Weights of a small mixture-of-experts language model, trained from scratch on English Wikipedia: vocabulary 7470, 6423 steps.
Below are experts of layer 2 (counted from 0) of a mixture-of-experts language model. Rows are named router (the router's row for the expert), gate (a neuron's input weights, with its number), up (a neuron's input weights, with its number), down (a neuron's output weights, with its number) and show model dimensions 64-95. Each number is 500 + 40 x the weight over its row's rms, rounded and kept within 0 to 999. Numbers have three digits each.
Before each expert's rows: "raises" lists some tokens whose logits its average output raises strongly, later layers aside; "comes after" lists some tokens at least twice as common just before its tokens as in all text. This comes from a sample of Wikipedia text that the model never trained on. Tokens count by the router's weight.

# expert 95
raises: "| ", "- ", "This "
comes after: "|", ")", ";", "a", "information", "classification"
router:519544521569492476455556500512528447449473488535461486465514493515464445478436557509543558522454
gate0:480482485528502519520483474562473454506511519513500494545468511459520470559505557415497491467586
up0:502453488523512583495534521515411514545512465470539501506507512462529495477557524508559530510497
down0:531501524539508462588440466450529520551512517557483501506545542521498488455466431511479533594507
gate1:599528500451493481532504500494516440483484554504483441545620504489504459514456441455490489449557
up1:469464479541525540507529537501482503464494525488510558533459404469521551518581566558530586505506
down1:512487530583513478477491532479436605447561489497501548508460518420521517396496538533433483496543
gate2:571518468432490554490522438523380521448450461482534457514574512552495507512584477507568524449519
up2:455570528481527404457483510459546500515551490513521551514600499444537547485529423435470540505530
down2:511504528515548495499530467501428507448457511479549523545551498461546491470576525445588570465563
gate3:492482534500508468452538545438468480494452545477527477515508525461458534488570509528412510455505
up3:562508453536536511519592494467522526472418521560576501469484541476488494521524503521450498557505
down3:489450491470524478482524529467512482522440526592469526402437493470532522525554456466525493497545
gate4:389494402528448500476421513430497504481526484511525556496519537502447485497526528520473471499464
up4:547457509502503499521497428549427407519432490457454437516508536468484485494449546585561481518521
down4:559437498489522517481558501579492508480471493485443478504502563428519450545478455516551484469542
gate5:435427495427505550469500519574395530459438477456486461460464510529514557507579577469565484458511
up5:460410490432500548463506480613394560494446484434472456478471516541529571502586572508562508473490
down5:529525482470429510462511531518564514505538507543527479501466528532489472524491472546523514493493
gate6:381481532510467513549509467524552578502456522446474539515531465447516524470520507474439489557479
up6:595512473465507470452501535473444446466532466515521481517497535575487477542489537543552518439501
down6:503477520474512383551454494507482590466523468494399489532578529526554481540536557533430507501567
gate7:496510481477462462455543492546457522559519427525524509519500511502531420472461461494464499468484
up7:513501529523501435498514454542490537507470456468401525490507504472499489423524564487482552523484
down7:485496478459461528496468493470398517544517476497554419481491518583580537543457462500421488526486
gate8:513569505506502512530436477494463432482524556554482467506510565503553424494462462446482498538507
up8:467441495505531510523568517439535560523542441452546527455467424453497475548494517523503496543564
down8:380507506564536491488550509542534520533509546501511517452522419544511479504526508491393512515607
gate9:508498529505411504474468465489529473435503488513468554532469470578435543447557465499513542514516
up9:519488529489496520477546472463552499440491511575486547508518529549468512472506476549537550554560
down9:471527562472569468487503435549494477421428474494516523514551517509542470488452495516525450480475
gate10:464540495471537482534520474377486485451543511570462561504537515510479463444553495504490471449494
up10:496516469513536527522519503482462464415488540523542531501514520489448489410545488520449435481485
down10:572462469497553479522465466553468497497426539513486508570497548497511496549457520523482533591495
gate11:465529479500439462453476502517507445523547433522532491462478530496466560469478464436430500490479
up11:538494545494630486502540438455454549549545524498481540547546518486556445480515537558516500471530
down11:507547445533515536442519484587479481530495572552559497493420508465460510446472491553404494511484
gate12:461422515455517540514532463590503556479424462483470506489498467502565545539475460564496518515451
up12:507467501458532564524532475574493531474449490490484475477465451545544532543522493600506519495473
down12:482517449465491524459500545540524463523501522550449427455539489477496478474467505433529492510552
gate13:474585466463486474478533523451415429524532440541521515533519484558523485503472438564465467444563
up13:464499521560489464492496461459504515493468438573530448488562453557551457558553499436460442515518
down13:458492446526518486489455523538478477534454506572508473554495474561502548574501538519487447447574
gate14:538476579534476519516539551519513444463504515580477511502558495561485476482461531418446446485472
up14:427412496468491488523467506522532504483547478452467499485462460505479483464500491508432467516475
down14:517493515500440486475472479536517541494484511472473515492480496463515487468409556485444444437482
gate15:481484499479565416534565489481504514472527516488435593499546579502489537491555559483437460459518
up15:458513479495524416566562510468510556482527489474444584496465623434488505501537518517459518441539
down15:487539512453534500546497457437492446521473495524500481440600483562513485445518549452540473496551
gate16:496573429476503458526461552491490535402432538502420493590465606493490548516469466538482570537520
up16:503440591492498533444553456503479460603570473499582512473549387517519506492518497490512459471511
down16:506531488497448469528480565505488526498505520505510482530476438469487541531510471464419436528502
gate17:539559409489497523490471446570479428504542521517449493519478441532518455479566521532511558500483
up17:471413583552528522496510463506503505525433558455517472539498574506495561503481551434492478449528
down17:526536483453468528503497510501515611534511493463473484506470444527469542523523514508539514498496
gate18:470495503474512501466447474529522497497499506466491506568467475488554546493447484573467574515497
up18:442468510474489581491491498501511498517470516482483476444519473518500454544517550433544435531491
down18:456437502548571565515439534504488467459522565491496563461539533527506506525453537486613564476431

# expert 163
raises: "following ", "this ", "==", "Following ", "===", "He "
comes after: ".", "s", "ed", "es", "|", ")."
router:535484589514486525457449509534458453460428531520479540484450564529494449547447535481557562490458
gate0:499503451508519445478472509512503487449440504506530559465512560459497548527473553558498554490494
up0:506492483529531440510477520522521464447487488502530570506517554462514546525488558543498551482474
down0:453504506480524485486561534545460479482491516482497443523492540532538484494474547525597513508533
gate1:517490495556498457490501501461452536517496413516497454431472505505585528510464495446479433471537
up1:517536505512492509471487463493502512466516496500473465474520482546477496456430425525578470562489
down1:498546521510461504594513530424544473559469507414506553548470405506488527515448487456471599517552
gate2:512480536563512441494550546528505491512451489472500534464436598490462436465443465528520560581497
up2:506470529563515451508543560523506496516445483456508510475436597505474440459447466516510541566503
down2:490470448429498552497485464460461511473531535486522523486534473516537537571501528550474535444514
gate3:440555473455602526469492559465517485533520517517504549453471555512479504562531493520492522504502
up3:591465564404440542481478452514488519483544483498505431547518466452495489521528436505485463529497
down3:548449480402524536506499450528547573504555498439519440560513472426476521490570488558453436459519
gate4:561525416527521488434504479448427455490433476501484496511460527573467399407516511529508504474452
up4:456527522502483544556518506513543514503594539494493496485534488486559582528455513469505496487531
down4:490451511478510506500507482432431497434469503539575464529473529449522509435528427523415428500466
gate5:471528503502528555487533496458523519504517496536515611487524496602465425535493432507557495524478
up5:467506479508503521434534473484538522533528486502554560455519479540430480531490459430561524564485
down5:503503430486523458524498535541467525488481500487494489510499496474531538525580622478534506489501
gate6:467544443499523455533496487514525506481500528514486523482513421474621519447463480490473485485525
up6:498497479467503478580583541552528495486538529537501510510560539513493494505513497510484451560573
down6:474519450505488541425446454523528481541517493534519467514517445477534489442450495562504583462555
gate7:467493512468499487579461591485506533520517463479454521526493493463535479542497555520498505552503
up7:534481445563477492420505492491495500483451525490535445388518477472460533509404429523464494477505
down7:469519557499478454537451573545483572479548466466521497528505536445513509558498517475598544532540
gate8:447446500466488497546483569516559491483532528476457548535526490483535555497451466529432515507452
up8:508541563560496458535504504499520481519488472550525582510559441520524501488481523503503526526481
down8:502539607457494467542465505550567544490464525580495573516505530526515481560481519502486487499462
gate9:581449475468524511486541553567511458439530514480464458445465484495478527525492449542470468523571
up9:489512539487472500506448449468524514546508463475534476540554529435537493521475509454479467487456
down9:543492497470507530487541529502499489526528509430480479481472419466458491491409408486476505462583
gate10:493467440496479485469431562516518432438548466474537478531522558507484508523572451500491490449492
up10:488494512475518502511495534538464464433536476496491487563527562507468497506529492490506533517470
down10:463534490501482464504516495522502459525456604582499515499440485503491431538470536488540567508520
gate11:509479458489523587499552460480511407479529521482497542598535524529566499550562518498557479414529
up11:508426446541538540503571418467504429460495507484445551609506536497573556556534517502556461417488
down11:508480496562478455500489504461531483453509524541510520488428457513478500444423453457449451501510
gate12:557478438448487481426446478478535548540517470584506524518628498524508543447521373458526525486534
up12:543434451439498514443424501492515559545507507564496524530600498509494527476547401468522549486558
down12:497509535540441518516522536536469448358517527483473425439405504489467438502458561536466521566454
gate13:478474530469551430513547480552512470487481582489474494494483463448429493551528575560548496468439
up13:487473516491576420488514487510496450494470593528479443455468545483445422504520585534526499455449
down13:482547510536488515545466484473491473588448439500519510470559500530459472535513536476553454525510
gate14:457446517560462534541483491517528549502537425495517545449500486516523488428461515606456544522471
up14:554510500428518435481508502486454464520472552504492454533499539457471500580548462410490424489521
down14:424486485590473525527483455504567604504538444465529556442461515511482517423515468553466468571462
gate15:454417503529473461503555437449464525484547412491473463554535492446498611498606513556490474421511
up15:581555485493514509490477493607466419501508482561503509518501485540499477443383499448543515508472
down15:541564502470474511480421521537479424508520555564495448484449532483515391444418565485510511517524
gate16:478502494544441421527513458490443454557575426443464542479549449502560551413537465533491494488498
up16:515559520517438510476570499520543480485524492531524556522506514517514499494501523460528514460489
down16:463562480479439504534565486482483490535489442555536477565483511568524489401475453503418513477509
gate17:489550463457488502535488440426545518513498548458510501514520431459494491507500423450576489483565
up17:505504466425506499386526540492504491444495426556576556510517530562498521504582543548516553482441
down17:459445478450481467476527585458514557460520497561515514491506533485547494585470507468497506554392
gate18:501484480529470544471534467409523579525496493526492522467414530517556465527496466476516440521476
up18:490547588454566442550500495551527466506550505463512533562571454474500522511553474491488518501498
down18:485504521515521518505501503426488591585536528506503506440557435475515528471484513479424423468559

# expert 152
raises: "and ", "century", "edition "
comes after: "the ", "1", "2", "– ", "3", "4"
router:550513509538474489499558502544441553508625490483485488562489543527542445430570503468452553482456
gate0:498501500445499549568574434482510508552488519461496522470461504532555451530505525472500547506527
up0:549515580500445541507477530520553496457467537548459527507461527516504532420473501437561485509447
down0:571535494485469581465532532440485420459523520452380503503518443522468485466418490495520493462523
gate1:585487506557497483546469440416528526529479513534530558537476482502525486561488559445509525485502
up1:601459494489509475576520419452506548499538582458547523480519538475547531501544526426561553445504
down1:461539529516509564470575594553542521445531504518515513468497503556559505459449446537543458497529
gate2:516487529559467493508515410473496529510476537559458506427507462529551487524443425487473486544457
up2:481461561529524438489522508464488508448491450491614586514488536486418509515521522446499492504497
down2:526521439477468486536493485487444494507483557471508480509581500544520474490513493507495504452432
gate3:507502456465505515560512453469426517463448448466502453466486511526481531540489545514523504529569
up3:447502448463511500553526473429457501460514458495514463551558454529521500543539597472508476477558
down3:519543521516524525494460602508531492449559439572530464523487564586463502489425488460537533474500
gate4:413569486525515524479525471504513502567497403473514530556543414508526438531522461539534476476537
up4:503564492551519509485500474499550542557511439471504481546522475527534462452516441480521488482464
down4:506512533528466490486528564525508472478497477419494479503532444518482478516505535485523483502460
gate5:495528533529431495478493541548514539459487534538470582464510514442472499531445466516544523531403
up5:532463521577431484495495525512503504498514410547526454478514499517475523536523472517507555508412
down5:509502519518485525536533521458415524461583469483479511546495504457512547482517463424548438513508
gate6:531483483491468505479422509487582439454569460527487585420547548471476478538470496466477523448485
up6:424492475530527542553486551405470576449571514476532472481505523453488489512599535479558510531518
down6:437516428442477498451441519465551553564453543488431540534491434440477515547477513528534514549514
gate7:487502502471486474512449509464529535469535463539529493552521529441530558446503485488482489527512
up7:536465524485522439502485504488525485473536518610526503577492532541596560489509499485441544481538
down7:565489463481544502519584437566510475453505492502472470464435571572583512467598478492514513484545
gate8:458513521508507532489490508459503540492489511471562431565520478490495554491478563436501528521494
up8:510537468468432526472558544491500451525539483505535494496497480509511440449573396532479471552514
down8:456476535538549484470518449549434579517465492481466491440433492532558502576543521449468513548493
gate9:495484527418573506480469543508524514431516538455475480437511429464519515516465476509510448516562
up9:503448507470470516547530483502535489531491464438440542555545500590457465535513498565464501543540
down9:495451525479499497516527497480530499500419512522477483413519460402468502523431438521477454521450
gate10:496489551554447488473492563444539547472455485484433448492479545518435482531526577532549453533444
up10:480469539510486461497436577441493557526543515540456466455499582460425463518492477442549462556452
down10:510514520540473487576513444490489530484557430505510531462418468499419497473515507468500442510522
gate11:514500532515487517478521490452495491422530473468493495467563469532466545468536454533530516577534
up11:479555529518504468494575525551564526552463509554491519488430562515506542486457535512536501448443
down11:459496526484530492457484529538544439537481578538506528509547476496436557555386459552517461502484
gate12:515463565499470459550460520505539422415513510498494552495520557502491495455561501484384484473506
up12:466445553503479512517486526466434505501505490512510510551511515476548449482535485494381494447567
down12:522516450519458459542551533473510522495443477540565433552549527582532497458573434515509439489534
gate13:523488470470438480523460529538519499507554559498487487429503577487408508526563528511479508560500
up13:497542430535392478462506551517507460514491602525517510512527518493417478456541504529479510541489
down13:502501567613508486469560531561514547484536468526503475535511490506509548495441505529501467488504
gate14:530529457407496530593482460515515593464488499521531502502489480439516601533463478511555452516463
up14:524504488447508500589520453528514518473424535551503506525540482589519577498471463464508472501526
down14:456499498476458476466482547512492417484485481523437570463470474526548546451570472452479533518546
gate15:444519532449510541440536500493508533475519482510492433521603415562516581560446483491486490534530
up15:594489529497500547430535468473530509454505516444386523540521495493496549487468487474494524572534
down15:484514489455546451530476497499469435480462549558508476488481441469509513543516395503482555454505
gate16:517486529482507535452525550483526449466574520529534578538436509526418480518563498551489554522524
up16:458612538484544527488535506478523519527460424506517413484527448489556545545463483492563457491510
down16:520464493435503510510541511530486496462501526465461521451571500487495510496360555451486587477543
gate17:486447587490488534558475594525525488510503515447500494479497457498459483559484484512490417535505
up17:462499524447487485532457476412461409563558604504495481535448442569534476497481451529471504458464
down17:498401543430460484519490494454496486525593539462551478506436492529465469441435481479421505506470
gate18:522516457502500498564546528526536469527503545496529489478520584490531512416515430552433543518485
up18:571466483582486455525513564435496474522502552545484477521528555446534494413516576498473566442480
down18:475491537536521532468525401542496523523555480490591442483477537536493540414573504558487416519491

# expert 52
raises: "or", "ore", "ely"
comes after: "N", "1", "%", "2", "3", "No"
router:505513528568446505470494466498477418457576442482462508470494466525485436442565501499461512484512
gate0:476500512436505479492522507456540525484509526474495561479518506562517540508577535551499506416508
up0:421499481513466588527518500470457527512509483516567514511497477515542481578477544509521515529488
down0:439550558487574480511474494488421567540581495538508489477495480521539498444489452509468449492411
gate1:502550392530486470488513474506504568545513510515548499515503447592547576470434417506543514569494
up1:424494506480507479500481539556529466486496530510487502485542531417471466494566616462507471428528
down1:489514468495478533523534515492511415531494516465435489516488496522501584554547456513554440455479
gate2:506520581460461485482520478480507515517503573454523526448527474547466552522500609492494509438467
up2:520503449489507424534434575531461430473520531496477502510549558476533523480508433505502478481546
down2:542538485520468589490490546548542514451504458518495471554523447503556461509518452512496566533485
gate3:510464524505579552477567432519435467458547472511552507484521494470503473499466514519508526521501
up3:498456579462446542542512491517533420514497476551563433495542495512527474480537525482529469612458
down3:478521471494541491525514502399464445463482453500461561583435518563472492463510409502530498518496
gate4:473533526416540454455476495522537507472527484446525592542519539509539559457570518505467529481535
up4:434496514479535554527452481480495501440474558503504490471506560504534567472501558491461477485510
down4:492487528462568531503468515526625532525477446480510557478487434485555479486476551497457465549518
gate5:548429431544475479467554465520533517567427461512497523538511507547449478520467422470480492531513
up5:470536556476532487471581484451499470446478421463562526519500510503489543532557498486484484367489
down5:461499475502508474456474480486465468541485546532534502444518460490446534507488586478569495507553
gate6:495522419474469568505435496522592484515496531473498541553451497548530576466501476463453552476444
up6:522519590493485439544536518509370465513502514458464483477534488420517412564480552479539437465546
down6:447555502453468526499466598502513464466477515506524420510549544528489565486379403544417496524505
gate7:492455440480519498520469420522591432480493501530559557552526513528527543470495414534447518535490
up7:459575478498428503527557481476428534516468454505474508511483464510458401432500517527498503450521
down7:477444554464410490573437461488473473466484489545467492451485518471505525436448532517455507541497
gate8:444507528548533482493603507480472488592563475508434496537463479519505427506391484486404527584521
up8:438519467507536507520548465452534466532561455553455421494493510473455456431515549511428523505495
down8:433533494482535462520496469556579439509511472549506502571525549482534478487499513448483458504513
gate9:471470538560466502502486554450472505535543534554434478480492515510514526534527470508538525484546
up9:458522468498494479464506450476565529488478439461565565473432477527492508489474499485438514508489
down9:456492557507473465510457505546455469529506499577555528388465486607528473481552556500529497550458
gate10:513545558450486459531549462503526461456486520570480439441499483531573530439539475446456464421511
up10:535540508550502439475562468525467473413447485557487454517467431518516530446517471521453480429524
down10:486541481558543435478544479494496447424532503506434554464483532480522520459439530480470497566534
gate11:521496543485508530516509520454438461517500480485494550525497471464513558462445536400467461515584
up11:468436503465511526464553578534567502518542493479500556452428496591501522494546466494383528493551
down11:560490412475440520496541476498480488555497509444463483459547490470483461524567519514515447504433
gate12:568514471485540429514551463562468534553475532492523496462536560539514514552483508535459468492588
up12:511504540416541439471521586557551452484475495453528547467572531457509506570541488460497433506507
down12:502464483487511500496521529549448535553437478409445522551510432470486555459551523585476516484504
gate13:523474428516473529539505450546520521478513518512586492500449558537490526486471469546416536512541
up13:514523463434498525477458539515414509455497482556507551515466505515507481531454489580508545464535
down13:477492551446496511510510410501457582548511500528503475518484453451454506388477480460499510502495
gate14:521496504506414501418536537493440512516546535534447487532426549450501487465441492521442517533527
up14:542540495484528452532483382607544436479454480480587472535534431566551497470520475459556460458537
down14:535502456519446574501452477502565541522479471449483438467551472534569484474554450571531554508483
gate15:498560425459482426470569441491513503497501507486523547537499521558480436488527545476547494526552
up15:573538468445528476527367484536505500498501507507504480529606528492538475486552557524521448523543
down15:527542431497533421513460467529501429481484508481515522515469546508443502490452449528560410427502
gate16:571524487506569452518558457555527482578569563519444517497459550511508465435478520551460577564533
up16:472502504511572512512545518526486505536525511493393450478446457500493591588518508564489574539453
down16:472499423514498513520463534494479574446508426530506469503556518435521466540488554510456385547514
gate17:500512514520484436424532477474451548471463544539533531479502578557454412531460473482528440556477
up17:423485462503481515485557463533560534547526432508549483547533533489588493451580482528549475491555
down17:462502442521491502526473519509480483458499485519448531492550516549508529563482464516526561559490
gate18:531505576511483524543524464507567572436477563486527467534484449500492564497548530527484620474488
up18:433465506591489464411529471476490586528498432519567541519538547541488476510498525540461514507436
down18:485545428532517483451476509467486487548416487484537499504469485481508523538522431520526582463527

# expert 183
raises: "do ", "e ", "managed ", "den", "e", "members"
comes after: "1", "6", "2", "0", "3", "4"
router:530564507559466524447545493518429457540565454538466434494472440536457451459554501486495483461515
gate0:476494489498522467579489546472506432393549524522534488579467409487442513486463426596424519524495
up0:468491528480441529502456423519498526593421450429471450450519551512539437475531575452536504502530
down0:434432464505478523512482491516539498513464523507559467506562528480539493539522489493454545535431
gate1:477541473494474510551446471519498508482565476484541539529414498521577472513529518467504511592546
up1:489462502501505544502533460492513480569467468517424456542572484521486478497523499523557514415497
down1:535447506518521489522470513455475495584510447550469506509514528513535432485472501548466563555465
gate2:534432502462503517558429530592556514425516503442520469485550469493461575524563513528464464554539
up2:440575487480448496487538505398382491506531471543456526541476556495470480488538494439558453494560
down2:561499518512449525511513440481540441565551525547468505541479479516422471463459481465570631446486
gate3:465449504543555429507491515474483534491590581455448507511422506477508499534452525524470466503442
up3:501546526458492552499547528480543541510510467487419521491546516532547425445565512493558511564520
down3:491477480544484541496493450509520490501387465537542492479488480515488532542491437476529534530477
gate4:485504553540455546487598476479524526510552544460578569467469486500496491504566538525490477569505
up4:471467430439495469556443567502492476482465452529516493501528493489516500516496497514491508407481
down4:575523485536528509537518474500527549427485501451538510424532524506500483515500499467523512497493
gate5:489474446468519514618584475560474514511537522506486454517487478436511526463498540570522487526440
up5:523529478474482434517487489507506469503450490521562469487418430477533536485485468475512454456532
down5:507517537448480560488540519520481493503556570414491545524531469479516565533455508519508495469522
gate6:486477481561457494461484560498485513493550530444501532505530477518484476510420461486522485446490
up6:433511546573554542480473481537475525526497520502530429515507451494495520484506501447449501498483
down6:526494515485562535485525461521566524547510519517453507410546506483465458624529526541404496512413
gate7:486543444496494498474500497493550553525510519508488503544511535530528547491475497509489488518565
up7:496442511559501505568497560478465536527509587441449480514463509526475531518567556513505487435471
down7:535525499610497444518521485485515491522468553489489477522505485473511513486526508468579501465485
gate8:474519507535485503528562487444458509455477468508407453509518521492603515599444603517480520523535
up8:486428484518539551541494517526485484558590553494486480456511472491462532551479391483488473499442
down8:556411488560472538498497522572553477440483498482530479439420484517480440474468462542546451464445
gate9:527449583455449478532467486540552542528478541511482546499453518441514529514468473525549506514512
up9:492489486460563484532513511589439466528545535517451451498510502498529471499530451441500482521500
down9:460465494497473485510519519456490518535491513464489520507516539585543487537531526576477568447541
gate10:466466526465555556503491441474550504543504433477505502479493480554500475520485497582492501480532
up10:488455495476428526478482555476517506413576524550452509501446428511547526566492558483499516500535
down10:472515541420541467594530502526502524472460480484575466543519543527439457530537488479475511429489
gate11:549444508417394545500432504498552507503484494510499496536507479453431492467542507472455502475493
up11:560461450490493527518500447530535449513514512531525465537502474444443492484479449502434521491511
down11:455485555546494569447526494492478494480567539487505497496489558582450444486478472483474542513518
gate12:410527446498461517533456517524436460515495444463493494528530471488576492439564523524501530558493
up12:523540558510466512522516524481550461506480491510477512491491537487405489562485450497529550471459
down12:534491457484524472478602542521497560552441474482468480495533515485480474521471503428456416451505
gate13:525528538473510511477509434512510502468471518565508525469555518512571538468515487485540452522561
up13:453472580479553459489501442533526448512523433509514542496455492467507483557505500452408431539568
down13:523557489522459418454518473511520430475500447518475504560515531477477473550498554450487545504496
gate14:492506467483465459465524497441519493485476500582470503483480486484529433534485503522478489460514
up14:529555384513481492430531482530470467544497485502497481513487486475547418468405477505490545478483
down14:544515467490553562465542485447484510489436535513491523488451488540532474466549478430458549479486
gate15:470488481503485519555494496527481541443520508491523512433556470504509535497536520530547567500479
up15:519540479443521452485462525468566480488456442574553471464533512516460529468473513516514469451420
down15:462509424466381550481511541475526434493509506499560475490433492488501473428562445404521506555558
gate16:403559538482496572498517508413505535453506528510524444586507481493493531502504472487489477580508
up16:447498537531432461451581562518491513473522417514485508450450531523456485479561517536526467413539
down16:469477542441445420462557594535539499488521528548467517487469484527511500587514475497508486496520
gate17:428544557456514438495531472565513461517487459488465561544446506463512535425490469481465538498479
up17:467494573487497437521465501543489422494456524488475572453408466554519477525509404493458460517451
down17:537488476440475512444550459494502522542426508465465490511473472507464487523520506528472587497391
gate18:476492473506526439522457572497505434456535580521503501480439537462536568639518513506461453513464
up18:465468506432603455490505486613510485488541555501470531503501404466533507428486427523512497509481
down18:467422529531533504579523553486476573490484483462546487480552505478561496458550486465417490505483

# expert 198
raises: "ers", "ers ", "No"
comes after: "0", "1", "2", "3", "4", "5"
router:497517521544499445446532519513433460473553426462483471464442464558481432521574569459491481423537
gate0:540472533562492505533546474456525590525522541503501501483575495508585490491474461481540482538460
up0:467494448446550527434485450484554490440501460470521542521529445513515499495551557552460507548510
down0:553497517562503552549532482487507453482477516554474558526467476512523531466507513598460546571547
gate1:487533482500504492509517464488549519576496533467560563529603535577521556555468599442476466513520
up1:456490524548597451555499488529453438520511513571507495490523474552530501549493486502479428503492
down1:523448560515511538458492495492558492549465505548512521592591518445495533558486536495464417557459
gate2:448534475510470439503560467564547484533546581505484533500485521503528485512507593489466488505477
up2:480558528441507551491462511501548521452450494482503505526570438511501548457469438487566525556526
down2:509623492530517449499506484421460503448563528551480474402486483519494523459493471518566548483529
gate3:420504520483523591492469567435522520562500542561507458489472586494485543535483525512473520490473
up3:507562434465437466505498413502517481463442532531486512578585432503528544486473496492501535459511
down3:432546525529527511493483535506513572482488521515498414519500548455521497523493470460497514491439
gate4:483486458547417521516517451436544501536468561475538545496468549540497502477416495485481505507410
up4:522577536469502508518512433520473488534461525532491532581494487433528409493507456508515538460515
down4:472556550475501451482520501539452521564492495535523520528521489544492493549508492559483489450444
gate5:432481451495478555560529496483510490473486484517491533527512516556479584523434547486442514495503
up5:490544560436567463533526480485516530522443458496585454536536507554497481579532588437449493486524
down5:466530555530506500553537475557567527538439487519446472470517391482519509566441537527481469482453
gate6:522552546455521500559506514456423458470461486467492498488447503535530543479506494440458466488483
up6:529519541470514418469520534485501529561498462478478466448571520516486502562451491479577403477443
down6:480452549492490504497524555516503521477443519485469442505498469580417552549542519470512465533471
gate7:494495409475459584528456470469580506536556448506494399511559520475491487536506513499517506569503
up7:390527522491499523494496522417430502508512533476499562530467510490526475524540521426490469478459
down7:439531518465553543508550492528471517495498493533515494441553496492504518499543595436505488478509
gate8:555416452508532480577507555466531495457513587551427454534503533533537546463523545457522494533442
up8:479518462494425488516518503476491476527463514486572516455629546524571511520456478481530453468514
down8:454440549500494481519520462479417489528535524563557433465495535488515466498418556465466470471520
gate9:509491507463430520531495508443481596527472497530565488424553567530552398505486498468462569495491
up9:491503481502575532530444444538517434511517524512401479564466558470474525464489524455531478536464
down9:486522455446440485460488479503458428471552552576466438541442482466518428445494498450495481521571
gate10:477494520459472547465491492448586483484517432495512509516496544463489528600471499495525511535488
up10:530516473481527476579513513524501568480550493478543517528510479481536469501544451510502480502542
down10:496429469513560494545482402471538482561452507530505513542454449530507499406504474599543439481454
gate11:480529451531436541532533536532500461483481518564502536489527456470505498465512492497455543463502
up11:540492485508566515515485497492501497467504540406477571493579513546500525520506522526569486497509
down11:464476541492585494496535490493536527582524530456502472575584531525487441552488605474445392493521
gate12:528517491515519553524514489546480521474491600482586516530504470507515562519448462495516495496528
up12:447527472495526534483443555478533482515578487505520551491519479457540541530459450461516509545469
down12:445434532469486470509484501491518504535576444540531469506500477550525377511522592449506414531423
gate13:506488484481452498534496564529576573513540562503507453559504534451458437447495531513428548525479
up13:530522484499501547490510465494493507480515462543475508549498553444482510479475423506344542478514
down13:481396517557570547479507467421527521560523414452459574469453564495504440552514494559482513426426
gate14:565471511454474428462453549491504575487519499474527541502461528447536507520472509538493521523483
up14:494570493446544542473475405541518465550450568532557543505497519507473443564451480469534465563499
down14:492548517470459500451467440542521487480479515476536484438533482467573511504460585492478488539567
gate15:511513532414450521560496470478541474420584479523479503515524559528497482491492501515463475526587
up15:456435483491543527505458548515468542485491466495461479426442495440544533486553572502545467426475
down15:569449450494564495522450508568603467536410513513499559537553501493445506503440501518477474509478
gate16:566468522490477528609477499489477486493461543516483454553492491508477473461490500456446444472473
up16:558485458538525492480535529517467448487549540533505523533515471508594554490528513516551507455491
down16:519484528511576518417541542504528519512464515450536514561511411568501498501482530485589495518546
gate17:417511501487468489447504510529508505562480501565549468465378511491467539519496553496494508457479
up17:510450479520525538472501475527474526436526456542571492449501467550475527523489525522446499515513
down17:546490439455476495512549467502477554497549480464562506462504535560456505474455530467413521521496
gate18:450558477506480465543537514532508528516485531473469545529527425469574556538441455489564477475457
up18:528504474505468474431529551512505497483482501433512509463496553585410482547454449523448426535566
down18:491454496509505465520463470551602467469503457459478435488573563450497498512438475504518548582480